From a checkpoint of a small mixture-of-experts model trained on Wikipedia.
Size: 18 layers, width 128, vocabulary 1306, 20.2M parameters.
Experts: 32 experts in each of 18 layers, a softmax router.
Training: 235M tokens, 7175 steps.
Below are experts of layer 3 (counted from 0) of a mixture-of-experts language model. Rows are named router (the router's row for the expert), up (a neuron's input weights, with its number) and show model dimensions 0-127. Each number is 128 + 32 x the weight over its row's rms, rounded and kept within 0 to 255. Numbers have three digits each.
Before each expert's rows: a language model's description of what the expert responds to. This comes from a sample of Wikipedia text that the model never trained on.

# expert 5
What it handles: Month and place words. Month names after "On" or a day number, plus word pieces in proper names and places, e.g. November, York, Aldershot, Street.
router:165100104104150103163153137102157133118098094065209107145126105094106106078131122085095145147119197148158166116115153211097120158116133103129164184119136189143135131046150137127138138093181110094091188126131166135197101113087084143167145153113057149140081150126089115149128182078141180078087121173141145160098110118114140087138100130146115118090143143108138155127160079091145133094082
up7:118116051121113141091126098095147072149139137117146133092117111153081109161125116059086104111024105128185158113112133116118174106119184202195124148143129153104109149110139108122130120153101080089121168151143088146148137150159111130183112178121170072103073146081184109129153137175130117133146109151088204110171131150178147140096091090152082120115171165123126122090181119164086128119117
up8:145091082103142145103106114159094210186111061121118174127093122119110131151160110151143027154122123117122140161138089077139150139137098133117132125116141167063119159118062140090105121145161127141094173136092114072100175146125191180114182086049138153109111197143108090150159171083116131131166091145160104123134119125108117115131107203163151085136097115102142163143119097145175086137157
up9:176125135164143111078115186112147180099144087104149083083109135172105081116145138119112126146030110125160117169112134072162098126112173138145189132099123161086063190093152151099109104185133084115136148071126081093091151120117121087155051081095172116187167114138120147162114120109201184136134110137121089100158092139135155143094131114132118147129143131079129129110093138148160080177111
up10:145090060182134144148155123144155102106127167142177131107153119149152130127146165170105137095108131139144176167148199175087103154131128160083187137115155115073073096193084120154144108183145073140153133124133113155143109111102156173159164100091136092140102128176113097125087160111141155150152139096132070129171138178152125123172104083178135147175117136220174150108184150183182153111140
up11:165074112138083083101105101130175088134158135144125107082153083113145166101082126196157104139124125117117120163153127149105088096138113129110106125136131136042109145065156165196133109087191158108103109159136100051084137089173141095122180092091104110107126091096179111150138149118121137103138095108190145143214151097132160158105197159175091102121108151141164091133147100111127123157072
up12:144049131158157132177101122111170116162136142174135138114127090106188156107140104188148110102123127161162176164139113134143098139198115108110144116113119086118136061151103160134111168145134092158218131143149066130182207111120134112094163103146086159116060152070189174120088165095118135125127119105156129105178173110094116152126103157193162093088087114152107090104106146129143160142093
up13:152125114134091177144114130167181143159128128146155148140078103146084175189099132171101147127072131144125117104111146189131136191122135140096133164088102096144150159094120143116100164141066178093175126138110141145093176111139126137145107079127084167108141119175091106127155108084091076064134140140107119139070145140042105186106147197105134093158153126131094188167131170113054106080165
up14:179138140112086171104117121137114145120171114139105076153121156120131090114111094158080126135113129133122168107067161167151114106153120049093158133111167116099187108140100123183115084162156163144123126150111045131143182127151058152155130185133120131114126116111092076143179163136211124182072123167107129144176078120123096100117104083136139178110058201109125096140172121154130091102160
up15:140111090121113136163144161122152130145141111129169122133151182065143147133117063151176193157148164093100105151076090127115071140146156091124173146105093146036130162132091136073095102124113157169115119143159117147110166124191136130129167107063125089191176106118075159138101106163082058130105142176109150078123108096083143136125180144087138106105123126130115109155131079199133186159119
up16:096154091118129210143115096111165151163120083039177129138116106075109151148185090164147062151085127042139175203109158155132131114150161151129144126123136126108173142163153143118101133103135167182115100179095098113093152119127091059169120137109122141158080187113079152094147114119141123106108183105115176123115104157126091068115124136181111141148135099112133108103144098146073082099115
up17:160151177081119161172125081098161098147115092134160103067092156172081110061189149140169128129097128072140124148131132153131141200109183093093137148097150118112174129139126126115107173125142075167133086094106083134083139123172128157132141079111116160133116101124128178138103160178102149128059118119186079128200119098127199117058086074098140136146155151112133078117139123152128111175117
up18:145113118116165173096132149143179143178123074128202052119143078129137114128098119131181096184109132120075164124097118137174179124126156143079158104130132137058116127117135118073149138126105100126107145125104102164146197088137109169149177146155177141147135141101070094136209135138147127149138084121114102148146095135109121169120168201142090040142120173119116136210106096137128143090094
up19:090079158160144126142109157100147061137149096126117122129109102112098099103128108111179152091039159114092115133123108163117120139145117136170165117099092136141068185138123112105113099091099086122133180136184119184199132106141112110166072093104192138119185122154119159079124070114085153154145158193166108124125166133182085142048124057131097126154106136106118146129128143151101059158131
up20:211108078119146143121113173112129155140123106163139124144124126139170082105116155173077140134092078092039157055069107129098096109136149166133124124116120101098148122149081118210115108143084111122108156134136098132165158147085155146063077151142097155116168150160149166112148118116096120134121139106098100076150156183075126092136085102102098103118110069155109142147125029077117083137132
up21:068219139115154161074186086131158170072104080168165164130083062104130131136132102148130101154197103136094110134119081133139095152105109186137120147122107136125115140165201116149125126132153104041166122202110151088124161103106128119115160131182095153179117148108139120156112152119076139172117111135165084111107130195094056154109152113120183097118112125094159119118131108126161149120143
up22:110053114101127149140122184151151093190159077128142138131116111172145149114089060145147137205133126133128139137074131126127198149112102182165063126151145177046087135167141100136116140092122108125131079113094137082089159104181126090157141162079104114150105143086107124062192158081105119150160133101101161181190150128133130108138125111156119091159141128195115150177097150117099140127112
up23:149152154096104139095137108156172093117137097089144134170162142090124108138158092150171121072142127182119196190172114140118056122145144100195119151147041142125136159141111108084136124110143089133113170131124111090124218073139128120131144150077159116061131137167082109141145142147165075179124148086082111143188159116159117165159145090079138158084107144125157132098096126153068132115178
up24:096135125078107128107182145085088190088163101176175091152115104141181167177074048168088134166144163173127131106163151111125079137067138149186130155134081104122101096160141084148146113070161143104184143107079083119120164090105124171087122153172152108105112140105126039144109136140157082148089098138080107104133149160137139133142141100171125090151111170104139156158164089140105121105133
up25:134145089108143161082154114176137131109165151084132150071079152118098128183163093152092131134128134095113106109158144220112055137130149140100146157175124168109075168064116205165135102090116152147106152088110047210143161115127149106143141116136169123131084162161149181108129163162175179125172133161169169115163094099097079149163157087130122134168126116106152121097120130145169129132139
up26:109144153165138186109057091163130143130144118068135170120059150112117110152150093164109125161097129147137178149089076132141163188132133189086122114077096105144155136136131074109096094115109080125159186161119126126105100115118134132079115126120158168202106150057184212075179133157124142144141157146105145073141107124115143150117120148107126056154170180133183098132162100088118138124113
up27:122150126153149134201126098151125139066161182128150178109171127074092084132109118102099122124115172132090097109126146092154124154092202150138149211107111192119055165103129099137105079182106123114129178130087135104132143133071158153123056145117117118115117106204100149109110101093125159119141168139142138174161139171156143171132098080194147125155124181122119154073127083122110080106099
up28:096129115150108146115087109138126094070099107118164063152092153143145099105143117159105088135087172162123171095121089189140116193122143131193077180087131083084068153165121165106096138086101137147090126131087159107122137077114128106139105149097089154191166120120089101121146141095075095124114208118150113165138133098129125137126163100080114180165154127123088069165207152086177132110146
up29:136096112144107123071121163099147151110132113124153101126148136116097092081186114119101066088102113130117121105119065131161173087161122101127153136129162096144179181146148132077154154088145162135155110091138089146127147090136123157133048165125082114178109167101140126117100084076098123090190127131146122086186085132172100197090078165097159137101156138153104093103114073106192038111116
up30:152139098106180181116000087208138108144142182097112159113140114138141170126160166104137144104110103141161135153163086114112076099134144056115175091169172134135119062093159120158160098096130179106097162088118173127104138074146122142156080129116135116131172139116167122141180132141107188177105135130101113101164143151150106158102084113114126160156157159119139126116138122082194121171099
up31:144111130117132145227080097124096114150098143125147159097128100107133154116102099120120105159144143145087122115125144140101085039142125160113131178106114109127140111132146151149153086174119135103197148170134124191177110073160140137138125094133131188092121115212146163086085087124084128166094183179149076196174171127164108136155061100095164109119145125170122110088112105150093084084121
up32:137175128109086132092185147197071140046135141154115144152101126128116084161152125140121115147089135143121118117099166127126068109129159176154175166136084152111052164157139169129137090173187092182129106085092127101146099108118107065158127082117069113166156157170079101126141143108095184107122092098125171149133127113166136153158207138157148108091122175130144119104149120118119090142210
up33:091160131135138094106075082202128130121127103138106119144122079113143075122152093171131118107169097153106101107181168142127087075148142114099108109187107126103099202109178118122119114107114141165134164134125123159121192120076131146196085135109137155107110101145074109128083132122175106106142194150101213136189076163145124154143137153129116137057152155104100152112125153169172068083072
up34:110154082172131147138123119130162100105145166164037153128183146110082158128157119120099070145162152146025149088091113133114083106099082095170155185123185112094163149123147102177127147079106149139112103112122149180118141079111138100121128138141160076143046080133118108106112152104153131141123175092183166092212163145108117127100166130124143143169087163123108160117175122124128093097149
up35:145097143116121159058108146123135150135128118125109096096175156131132116065105176128063081141072154151090120168061111176077070100121176105123110139069140129087090179140083157110062152148132190144165083135107106117144163137142135167089170125134059124136135162088143191107074077140141165151085092144134168161140117149123170091146153114100162165163147161119100093119117175088141101123163
up36:105138045126142142052144134131107107071167131091161024135198111172102158096155122174113168105150193053104130123120182167150135147142130077186118167104102148107095129145104135098113117131115121142127155148089109126130137153153148114181181081158100073100066122174119132136208122144144135126145157120098125091160196166133098121152094106153109137140091108173135129120112140093117134095134
up37:130093119141105129113145065124107138111118109116115138101127167110207120090083115149123187085140113107139121186124158076191168136129191158126097171120126151143128151089193125157109155143195136159141134091121119221152185101156159126103180120153155101180172096132146107111119155138094152178132104072129065140132185094107136118128053118101082116190138119193125133138115104107095103158104
up38:131136145145116156141222081144129138161149077187119139158126098142095156089138158123122095159116112102149133124174151114144186170140093150177143139231123113114089118165167158134154137102163163145106149107094146079085136053135145161127118114122107159129130173115171144125104116133109122131177118069120125166187122187052163159150121128081133171086038137138096114127120147066151108117090
up39:143173127137104165156139141154145177147140135160101111128095182097121125114092137143083081117125172141135170084118123091103134179078165133167133159122107124140117145094102157190120123110095086159147046126129073186151081119181099105141196146176150113123121152172179138131163151117112104083084138147123174117093131089117166102072164077083144066101101120184127096135121111090085053085086
up40:092114128130127171130130196076157158094148106024136110134135121105138113137095109149134126141123225161096195123151082134158114122150148114197138131105125081105074152074179096126185119104098122140115164143105156103101150132127161125109128164105116094126142090097088101111116104116087119154208141139161114168125120174164094108075079080172120152147165197091175128140142115141167099145088
up41:142149085075126139089157179097166161110135155061070116088122132120152142097156157096169148084137096089128142069200093119126140129116140100160109107141134141153108148092071178164125119129115158093061115105104086146115119053139181112136153156124151134087069157134169078133106103142103069154192117114146110134110172074161147123115113096170134074095101140172142219114144169124122112170122

# expert 27
What it handles: Second pieces after initials. Second word pieces like at, ur, iv, od following a short first piece, as in Sab-at-o, accur-at-ely, d-iv., Centa-ur.
router:090097089164148103167163088109148183060118094094155182148111179138068173159074175160127164166193138135164125118139111098125137113091125141114090110161183116152162138156126121114067165144155114127073144108104148090102153114154107097101078125147184142084127112116182185165100072081140115088077045115119151121103161084111182141132095157143139137170122139122137127137119122078142142180159
up0:142153065165115138123151031106169157053228160118093166109083168200089177076119168171179138083113118168112098134143101125103158163132125151098108078138104118161083136155158093107141154118178188167107126150111125079142114141096122110130097122177169151087113129070115152113159145113149091107120171112127129120125153160110153151147153111122081129207129153170114129134138133121137133092158
up1:172203093137148112122097120079106115097129079131145125106115083160084198132132172173114073170123096139073139187178122085121149133110154123138108098177111125123128187139121103120127116117138156127210174143145122051074148107095109128113122155062172144122134110117177062151105119156133048162150142112054139102141104121117139146126153174129166099140048125178131123156111123085130116147145
up2:078117150145154153154160102087115129151112147152131128077075175151091111125092162121203157139124087156167137134158209136149090142161185074150109119149137192128086171101102176168122115174159147118158188109138104067184104083120142116162146082131093110099133157123134134174131108130130142090144072093119138095168138174164168191114178086066149120148120106126178140118150150097091103115178
up3:168146192149115135172189083061095104146117060130134157076145129067074082126088176159126149128173093138139111100142093076128139158122124168154149123134132136135113146147156162178104203084094130106113107168171127155122156110163151123103108077155150133132044157132098099122132145102094098158172149080105104188168129121067130111113130132116079077127123115179097123100112102110151057134169
up4:114107115122161115129157157095085089104151149110125087079118133144118169139115072138159148133136111131168127205161133114097133106165179083135115130141167117122123193068135206070153161143192133104122235099117139093079096106113129124134172114105149129100110132118146132145143190134098078112120065174142082169122119124173096131103187127080135154099092154040078147131134117115107101159129
up5:112111101141149133156098176104191105138157149099118069150088126166120106155133140170111134143142116162197087171139102137103142110065094123131137130161129137093066065132146136141139111142108117151198170111113083145118162062129171110042103109181115153141184169154171149186087150134138107126048146222133082163157156145146145132127179131124091157131136103074133125111156142084148118109109
up6:146099120141158155147162142104093140145123057132099141162085154146062136143144145121088137117146100104116144122200119112144087114148093160179137170125085157135117173149145076188109116076077077114161149150132160145167116112195100117136142119142146137147123116094129042114064114140121212151143096117194116076150096145133119076114165152104167105103148146155148118064169194144157086093175
up7:112105104144179100174067151151152068182146114081137114129103072136113088121182116175134108088189171090147062104106100135167077151158163113124154169115133168096111157148095120144124116128198114101112126168128133135112190134168089118077123106114127113174145114065149127134155140184150103132114085096130143068174135099139158125066185115116136097122175148130179131070178135096113094151184
up8:081121088127104199156126118185088171125122111117158163114123123112080118110088080159110145178142116105132146119158144157118100150178156154079161112151135138080095139028111164156111035124123186131134170129121134074117111088120130164085070139121099208105150138134162066109093118133135139127151105126102159140066160143090186097094100096115146099087167111147166163131132173142142105085101
up9:171121129139124114130123134125111039101140057152135103100084126160156124125127083134146140193146125136161095108141134144174127147181135157081165128135140156121171145187086099150179124136105155181201115113138095148088113128114121107132150111113131209159144162147102158141157118117082075116178139134089098150182180144111184112154129017145117098202101120159132107190132135117153108172151
up10:109115098178098139108135105201103114093119120054098178087159163130142196188115135115124049122140126105179032154143137178096123134104167159102082097118147072151098198157159143115125112129125112088142203126088159076140117121128206149134069142126177141117186138167148106140145105100140116141102134133091113122138142102115141120155149116098137125106134129136085174082108166183137110108160
up11:137164146106125156168160134112159130119164098133146174094110185135081123098147095099187165163151084153172094190113187127182114165142147170179085132140144137071076155111157161170157094180181140138165158118167101094144102046131056140124073091122132150154135144126195143181121182116132105108140162146147134081078129108101114151127180105144125118139088145092182157101124133111160162107125
up12:112100143158136167184124164125162146150170101164127168133163114126095191118186116143114231161146101129105084139118132097133094146122134157085138166143081095088140149104106141161134128140132175132159179165119119071152156119099140155111090117185110170104088164107136117115120178179123115079066146111092097042155129118068170167180099092083174166103110128125166163168109127094172109136106
up13:118109150196103100140120142131158154125109154069177139099123117119064089132108129149153094140068051077106111121126113124105137173154103140128067104152110143059082193125101075135099089130104096086163138135043103099140162129128156158148113115096095143076091149078139115144076100137141119154113146147123122098140130162165146162051121109115107140100114124130180125222110124117102096086063
up14:126127093131128188188164140118125117132128143121061119164117117053113116138134151103157146184156124161078086158145106137095106150170185138092151143092100073075059138121130148145103175162175170160086163146118135137056167175143101093121135100120211130074142123144096124138134182158148048095112132096093182116095115071098101129095136085171145142076136135134121146146135157130176142124121
up15:151072075111104186103142154155097148147127171163169135087116135162143180169139150152107138108123162112172186118137122128101114132136222174131087106151085152099160129190081134144090170088143113113160137060146150102126157129160106128097065098053092123148127136154105191119160129121167068105113087129109106112150126138064124113171105145116089177156127180082146167144106068097145157122159
up16:080176090082173193142124132115183146074137170147170110138095098150101150135122100092088122125105153139154147081138103086150130120101140122143119118143127093197090132146168143079126201061140134092204178107127127132165184067140133087059141174136141118137180146190119129146165079168083126118086094138158150086100129131166145084106125105138164106128148157117166084123090159082090137131140
up17:112130160156179140157103112184160087106176113098187108112134111172114183184148110172146095135145122103113127179136166091171084169154142165093125162148100068136133096190108111136119213113117149131156133102107096124046145114166119095174060112102151185131131135187117115160135150181150130090158157140122135171101097151113102180128150087184084102130086112108176130162167099146134160113100
up18:132099157191117099116161089133085142041215130102110118133144092123118154148077117213109173196136148187107103149136122110147125157183119143122101069143188129116128132054087117143128158165128137124182147182111087148088143114117166123093113187104193112146128152137161128170167140104111114147172106078127143142154132122139174125145147154107128125141098136111115159108151122082131080147216
up19:088069089101131155142122100196137173166107178159129113092116079135141072101120110135073151114119147142106086133160149148093146135125106180138122193130115151096102124196141107139058093129102129114146209156100110106174173089181136166091169098183147109092127106110137071106107119092142131083120099052147084107133094060082133129090125151094133100115164141148124194113128092096117146099147
up20:126151073132056186124107114112163125067090159105178118107138158152115129117085103155125156144161109083143121151130042049123108128165173092144085140100142150152148081158104111114107101172065120154090130150061093114128162085095196145158116096084122121143109123136085098113079116171090141121128117070139075103158113118091158134140157180090082156163168077155117162121163084110143108139143
up21:154098128115096200150120160133113204136106140087101211169102151145086080111128161139197177095194117153161080127122092140111116187101148139132105122121148109091101114089114150126112163111161102143153151126129116098097178145154100074111144113152150149112134171096128108175119071103103140103066131150152207141063143052146158151076131121151115142109140090159191156097152134130147094088157
up22:109095157135225195201148133150091138145121123108119180039141139078122115098137139180118174164150076069112133132144101099105166156173129114175124114141155074121172178114180127125101046161078066162124106119094087136117091090111147109102127135117124139109087115166161119152117097148156159128136097142139199118102107109116150157158132142217119120116156162147122136090146096120148120107127
up23:137181138074151127141130066166140168144177113175169056154130162101130129179100169101118131098092124171046131114164072075145117072139189121133130132078134115134084107101150135146135154048161098142081096106114094102168136131140165054176077127138120152134119149119078150117123112106146092142078135129094157115148122101101189115161146166183150135133111132140150180062153125113118107146173
up24:139117145173120147070123135089121128104149095141149157126086149142094173100117146116141141188135131163171137139114095091132125143097180085154120093104121157116177135181099073114187178076151164159138161108111138157049109049100101053078141110033192083168162137139152129154113112140090106112169140190132133089133114076092096166132150138130091131119152135162135156152177097136151104115166
up25:123143093123109160158061073150156151120201138146149124097118129124119128130067170092155162097097089111097107119132109184136156124161140105171098188124142070117080156092130125115063119140116106095117162187075089134136090180125133103140116131126145113130176107107185127097096063180181134117087184163111128128119159187156129149068127101143101146155146146143157188152091140096135146132227
up26:159089141142115158170145141105147148098133189132155073053132130129131168140153162109110208133159147132129113098136115144131101073109083151143148159122124141123117154145170150136139145135118154154141069066161176063213129121102115106160129088100087134043108114176198162166086116118108091093128170166162089083085126078144138175102114168136121084106113149126158141126154082101064087126140
up27:128149156147118126109112198109195115129128176076117091121094174171152104112114127116130116192203122123180096112167183111167107121153145214106115145151185109091103126115085126134100128177155161136108139137051105112102170084154149071087135114068154161114125129132184116162134135142123155123107143116103115075088122153070151173171156047117133182107138134156161132094113142180149108105138
up28:097120164180119157160123120135148106113166144107178123087127143108139115138088114176097194123157100094143155173133168078190157189110108112195117139169158107136151163130140155100148131142148174113117093074076155071131141114169125136119097162080132147078095118096105136151185091086155111193129159088120154060130079153126127125157139161131081083134128142148150172132171166156159094058057
up29:147100089119097131169129071145076228072111108130135098120116094133186075114129097134097184150143117124094152168132106108142091174183143134108162107101136113126105109113082188141082149177106068176148085079135123088118172141152149186128126112163131130115094134119183150130151095124148139095163120129145142128120137143060147160075149059158152150111085144187130101192149188100107101154121
up30:188159101118096130106143069095146121146123092175112107103148092108068156117102126127129121111105070134112098142182084139134122173180164104122181151122140160148131164134198079182095189048161100136149200113108147124163103126113163142137114094134100156118088182144099147127078142105113077147092121118104099079173132159151165135134152112054183143180078140172134173145093120133117105174133
up31:183098112067150179102165103088080136117148121145151172049148122118136152146101103094127079135111078099181110115091131086119130113138119157143207086126134088164131156160108100124160092119133129141142121140199132100082173151108140105073121132164145166145096121103132129102132166170157076113090141102146191105071184147117106105116131184198088107133140086184091177106122081098084092114148
up32:141178048089136153094165087141118148100154174128094105099139101175091121141095158125140100142148095106197097167104124088131131091073121138136114199149160158123100085117112125127107113097143102132111149145125094046129133114156075058071130123121146090175145140163141105122170103134181075116172144163102126132110122085116131124096124185148131187193097143144152114124170107108126099129236
up33:149134129107127187113102186068129156111043112073137113107160141120135152101128168165155200155072133110112127184099105194123100130117193119181100106086119144116114116151089120157151185080167167158126161110087140149133126138130114086095141139130159183080115123112162138122092160141123085138133101222127173145177115103156071188088129159089144103145129160145145139142159128113184135112079
up34:131118094172126113154144139151095200141154137096114169103118147172131097073111145095126142160133108126103136203136159075140116139144140160101104139148162199090072166134120158115131110142151105092165171101131120163086060101157146150072113162173117147092139135134163170110051078137093137128133089072204140120131171169118102153131070123190143143115104099169184124067132141120110087174176

# expert 10
What it handles: Consonant-start word pieces. Word-initial or mid-word pieces starting with f, b, ph, sp: Hamburg, Woodbridge, Haverford, speaker, physical, back-and-forth.
router:079086108090153117185102117095113175057122149134114150153166121163131078195141120177115062073180142130089180101062108110098133137098128171135108167133101128142156127125108100154073166096133164113102113115186116072180129132137127143144149059129137162097125104071122112158155126163203155095069091136149124122140118102118135110191179166142145117156132090099063126120127112106169147156089
up0:168139076092165107161118116098151137150138166117080133149153124087078121084147212180153094114200163120133116112096148108132160137130136155083119205111089109051134119079189158123144090156153133174133118144136122143079163161110180170093170108154093093151145102090134123167122169151155124160144163079116106179155100140089158157064122136119124127147145177152114132140072168110195143144172
up1:110135136136133137169069084158130102041102108144065128096165096111154109147125105124088063060195175134154155138146168117165098107143178112103114134139085120099152144056213105123121142096128157133157092126090128127158137149091198076114105065108103123120116099100130100147152120187162130163098118160107146145116234155174120118093134148122135150107085130153143155121140077140135105154124
up2:096159127146101107157108149148146101111148111117147084131156093079200190206178134168156161096144130084107143119220194088132072145105116151152133131129123145027119089118087094136109095191112143169168155136109130124113160122082107134151123113094082138138160125106133063151111114129124163061094156152127169142114134096105128162129203158105112112074152128085104091153117165114156129139118
up3:120137097153190118111090091168063158156078168087077109113095100101136116174140092147090157100162110159117067066164152124168151153111135151091141107116081068110096149137171180149136124136133160133146104143152092139126186103189164129156169110199143164094078101060102144156149136121153120164073171093095100124134133139097125214140147136155148103123104153162141124170142178123101158163164
up4:195089118067135095119069166132078170137097103158084098107111154132135062091132123115151183160155071165099169116199094177093133114179119105077137121127149081148118150151090149125145138173115120145161126126129129104118094083116140124163138081048070136121072094184091150088159136121171102163128147162140175144129170116152113096153151098192140107168101122153148114154142150084090077117116
up5:132150131131079120138097122160118124194118105129112088097119137061110120124111137147107146113113106097092166114082100077108124123134085114128079150114075132086064174147138055136122092147170148150128098150148087076123049098150172108169075136138113146093124126159177200128094129135134134048122148068086112106173115156103131099119178122152124207078158152134100048079120159131138136113138
up6:133112119114165141176122151146121073091151110142082167117185150132126126115063148125149107127155147158135126153198116099105101121196136144071118127099170073097098109122105127081113117198131097162113125129186095106127071142174134082098139181163131095127120078099132143083174148186093094119081163187126166097104090077116112100161101097174139103089141171179148144140097091084172173136171
up7:112149100117117163152109090138130107108161132132139171188084084159144171124121146112199141112123148137131157088143173093129141173111155128163105132093080125163103152141140164101155199101153172059152169130136070102111219174168150121140080076143123196146146146076127110150139132122108139122106143125116150151066076173146142189132113086186057084093159129115153147193165123138163127132128
up8:156146059154204125110137115137063162127135107082080202110129101116154121163155083173146132108151108174119111145163106138069107080168152106109141088145143118118145143134192069146129128121137162105144174080195112092162130104144206113114119090117132106112125109144115105123099165133186076119108170136180182107135076162131121106167132116194104134094127165093163082189113095167135139160156
up9:142079181103122143159113133120072131075131136104141117112138155069115089147136113136099125100089132129087165169160054142101121100164128106078125203073117118122161124134104050113158135168134150160183123136183082099126187106153094116100108140149125176139136100165080109127101135161132050105071135133156110149130088084114134133121195137083113126193120096160156079069179124101109112165169
up10:122203078114091162110111142148101172109121122108119108133084146126142102124123098105108083119161169097114076130165153166161102129172128137159142141089076175169163153178160151150122066141114167145123160186142128109180139116165165133087175104177148136110114108131169123172164206175056147117080146152165138129109123173074186135162155118102211071146096136128131158127180150127131093106152
up11:147201136097125170130055085078117132143141154139091162111128128151029112139117117161116177086157177121111110138135085138128099100120138137125128158098099127122119119089110070187060122110116186106132092127178194099085127166176146163083137128114122127163165135136185098184171105129127098154120143115159100160157070106132122128084148169075129116134086143136125124091080161143094041137153
up12:097111119171110116115144152113110121096111198080121090149140118088140137141079139161135064122158099154142139111180130163203110129130153183112143139136179166109041180161113063100153194075141156105091179090164093123159137100089143169135132111133111105096167118135073095084135118140094161148127112171138127159151106135140119166154138117142081123137138101151150187181143123074211076142095
up13:130097138147165123129137150082095099142130177115122091082102123087135120159177083092105134066102118097118166162138182165114116107131153134132194108103116148129099214163124163145053125150103135089122121097069109079161180132087115121120189153110100136085096119107126111140122161120149179155091143157181137124104199168155186208104131117098165187101071132153124161105106160110123076123107
up14:103119088140049139102155160097085167112125203123164107133092126138151157077119127112134116147101111069092128140174128126198090189096150126119137059077120179147102118097177122117131077116133137132118079123078112146174133176155159094200111151130146066115105121129192088169128108137134139119168151091136143148123104117143106144121155041097137089175108156120126155077175163145104070118092
up15:064133227136124155089094073079126189063124118113110119084139147117151130140130143141165076138130082153159201125118179173088112131135139123176106086143167110156095168083213089170163131108144132078084130132104086154138207117141138133125091147136114121084162112125159085183092188111132102138079139111107088162151072138145097126132099157133142125125113169165130126120105126132141105081112
up16:134122100116122134151058132098108166116141127106106146099131139160150103178110071165119167188148097118161102080074122134096102059199151067079171137086096107113157164113097076169131103136114104107156121134146128142112077116071214095122091102171123112109126129120159124139098126126222064091142099117112133107168132099169127169117157133155146155082117046117109127123110192140116104111144
up17:090122116126122152093115117164147138151145051145116080099087113109095125123095131217076057112080163088168094092103168130178124127146136144082127078135135103129140160147096100193083097123117148132116161132166110131115124139198117131208121035126116148196116151120130147101123105143146107115128180173093101130100149123160142123137179166117154053196103130084131127146171150135124103137164
up18:123181096112114151118077100117175142128151139129116139133132140079148149166123106099098095099163109148174127156044170139123125106157184131128099159179105197091078138134073110090137114121189172129145123186102056103188167125096100111141164060097109180108152144083163100141112129135085104112121169148158130133130118070124089104143092173129140030123139140104137100063130121156095093109120
up19:133094155076105152116096136147101155083111077162127156101107121119145123137171185172179092146085104119179170089117135118105135111126202101153100167083124107049160118108110098127094118132144107103150105111126118116074175157149186187104128061162104142144122150133073120138152151063137111076095124101108179141150111039095072066125136112119175122126127157131184075114133136080133150161142
up20:161181115131165150149151074159145113096075155097142137080086109097095126129157120154164130059148160143147088090110148072106159177151144124147120123127111103065098149126129114151109091120136126148126141168236136118154066075131145143137146100099155135184127067152113155138168180164164118130085122094125115120075166144159202132124046101157132053077119094140137131136087112157148109154131
up21:128151114136140139126106152149131159108126172104129164135120159208161186114113095155113158065147106128091178118167152177172049140150115063159116149129069166132121160096103128184136167116135124123125154110115070128177168140085179087130122087131121074107135102114161088199110126128169141122204100161147106110141098170135105179147178131102094096134140100130128149110147154099203088122199
up22:152165124071137109163133191120143147160154191113077162143103156125129109123172134128111102130117177114163178071083134076105133137086123055155163086102136124089095148128157115156114097085155105119094186136192140133143081150120220126150126099169118111116151128147105061079130129175139154147084089117150128146129116124033111118056077131136138143118157143160170106170140118118139072150095
up23:135108148134086107129126087101120086139172108111166133126197093046130150121091073124082138157122133154083105152086152164168126134160178134144162118107114060063162135077097114122081175101083116145121144152147089143146143111138127154084082098149092118164108178110110097147179104214164119149096132093100114111166112139088159177088200095104082132114182114141093139154115108111118180086146
up24:089135170106149123104125105117125152080155141158122118127158121072125092140055130154138067061114133178154114063162100141191114182146154119111158112098113134120071196110122168156144106132076095193194100128155041157211109150119161174159141117108140140119122162116107095184172165158122146146107109119126140125087152141104106098140166080117102099119102142107096096181151154141129129116189
up25:113136121140098182123155070161069104151133165107148141126125108137085135125105130202098115161123115143114142059172051133184151135152139155130127188049153195172156122178117113158130078123140157146168158107113103158112139109147145118108106131166088144097115098139119075154164161119177172107089125129166134097134096157131087100167122115125147034184134166063131101144123139118104104192171
up26:125118041126141157050159115137154116176101149116110136114089171132135169144133090190155160071143135162111138100107128123147151120071120068121068074157138098101101153120182173147110148078115134101079098122162085156065124148137143080132167081103135087146128123141123077145140170072171124107116152134108128150116178142105102166148197158119061123173150112135150192103089133108105088088095
up27:129104106110174161136165173177106158148150146139165173170148127090120149141155109203111115085123109124138213052175051099119163124128163172144124090136149092134141090124121141151096122162147129175153107116141134154108179119104163157091134101144184072157184150174114119139170154147125094149077155107119190133123155142162109163132115102126154112142037104085101152101160060150114074113128
up28:115158105088107138091123135162174148132190113125176136085108118168150194123084090185118100120130177150062170164127197165091114085171100133111142149178104086117108099122158135114110076171145162100126156131146111086169171166078166060166136118147130082161129155144128129104158123085149161113081124102163134167166104185107112079177168108132072176099095106173150138106136179104122130156132
up29:141141067095149145137134153175111141131133135061194082098139101135110097128103145203097112128156138129147191162113048110080145175103168171127107147152105117100118110139056045040092110113134175125140127139110169148087098172166133084156140131183131148147130161155113102130124137159164124168086124138150181094142109118105149166126107119102158112105080151121135065099158139156084110146189
up30:152150132074068065082099104051067154095132132147164111114099174133109104155105097126064131171118091155140137119193112104136118138175210129113102170102096167109144121151180153118140119164079147116124141166067139150106113099097194137175178108096098170131130095151171147146146118183118148090151124167152154156190098121144122123107169148060106120111150126147060150111125174123169118122132
up31:126109113087166138110075116109096068126116119131170175104160128147131108087131115106166162092123124094090160087144108164178086123183123102204133134121175108096140096101134147172147127107133114084158165123154174158090081172164042142146123072114152157068167076129147109124149105139130162137083163142116092081096100176152149123101163144195104102144107164147152164161191150140150073179089
up32:087080161188180145103135119101119158096080162121147169115096129105171140200100120165197123071179093136089129147127192154135084172191177112070095091091140121144147145161139166120084165096155154150147140151108106143140115112159131134105085102123091100125109159196114072145130117099133129062094146095111108117123088086078199136170136107132120129166146141116141189110153127126164083148170
up33:137090151168166105133077113107124147072107137068110131052140142134132111107149112134156133123143195132079082143129129183164101138092161128160117131216078134072119192144176098120117147173155100144129168186136053108083192143153143125072125150114129125111102126096116177163160182148178083130103144058132150146122100137132101105086143124163102141124137095118118121045133089113138123082117
up34:146092119133148134151169141186082115174122145101154091119150108161078108164097110189190148107140141183083159072123131133070122094078131154117091163095146115076148136100124122159120184165168158140125139138078096119136139171096083122087165134115201163161127209130095112078092060086125122129193082107132115130076125152104109142144125120139129109137157211153118131116157171099118093140174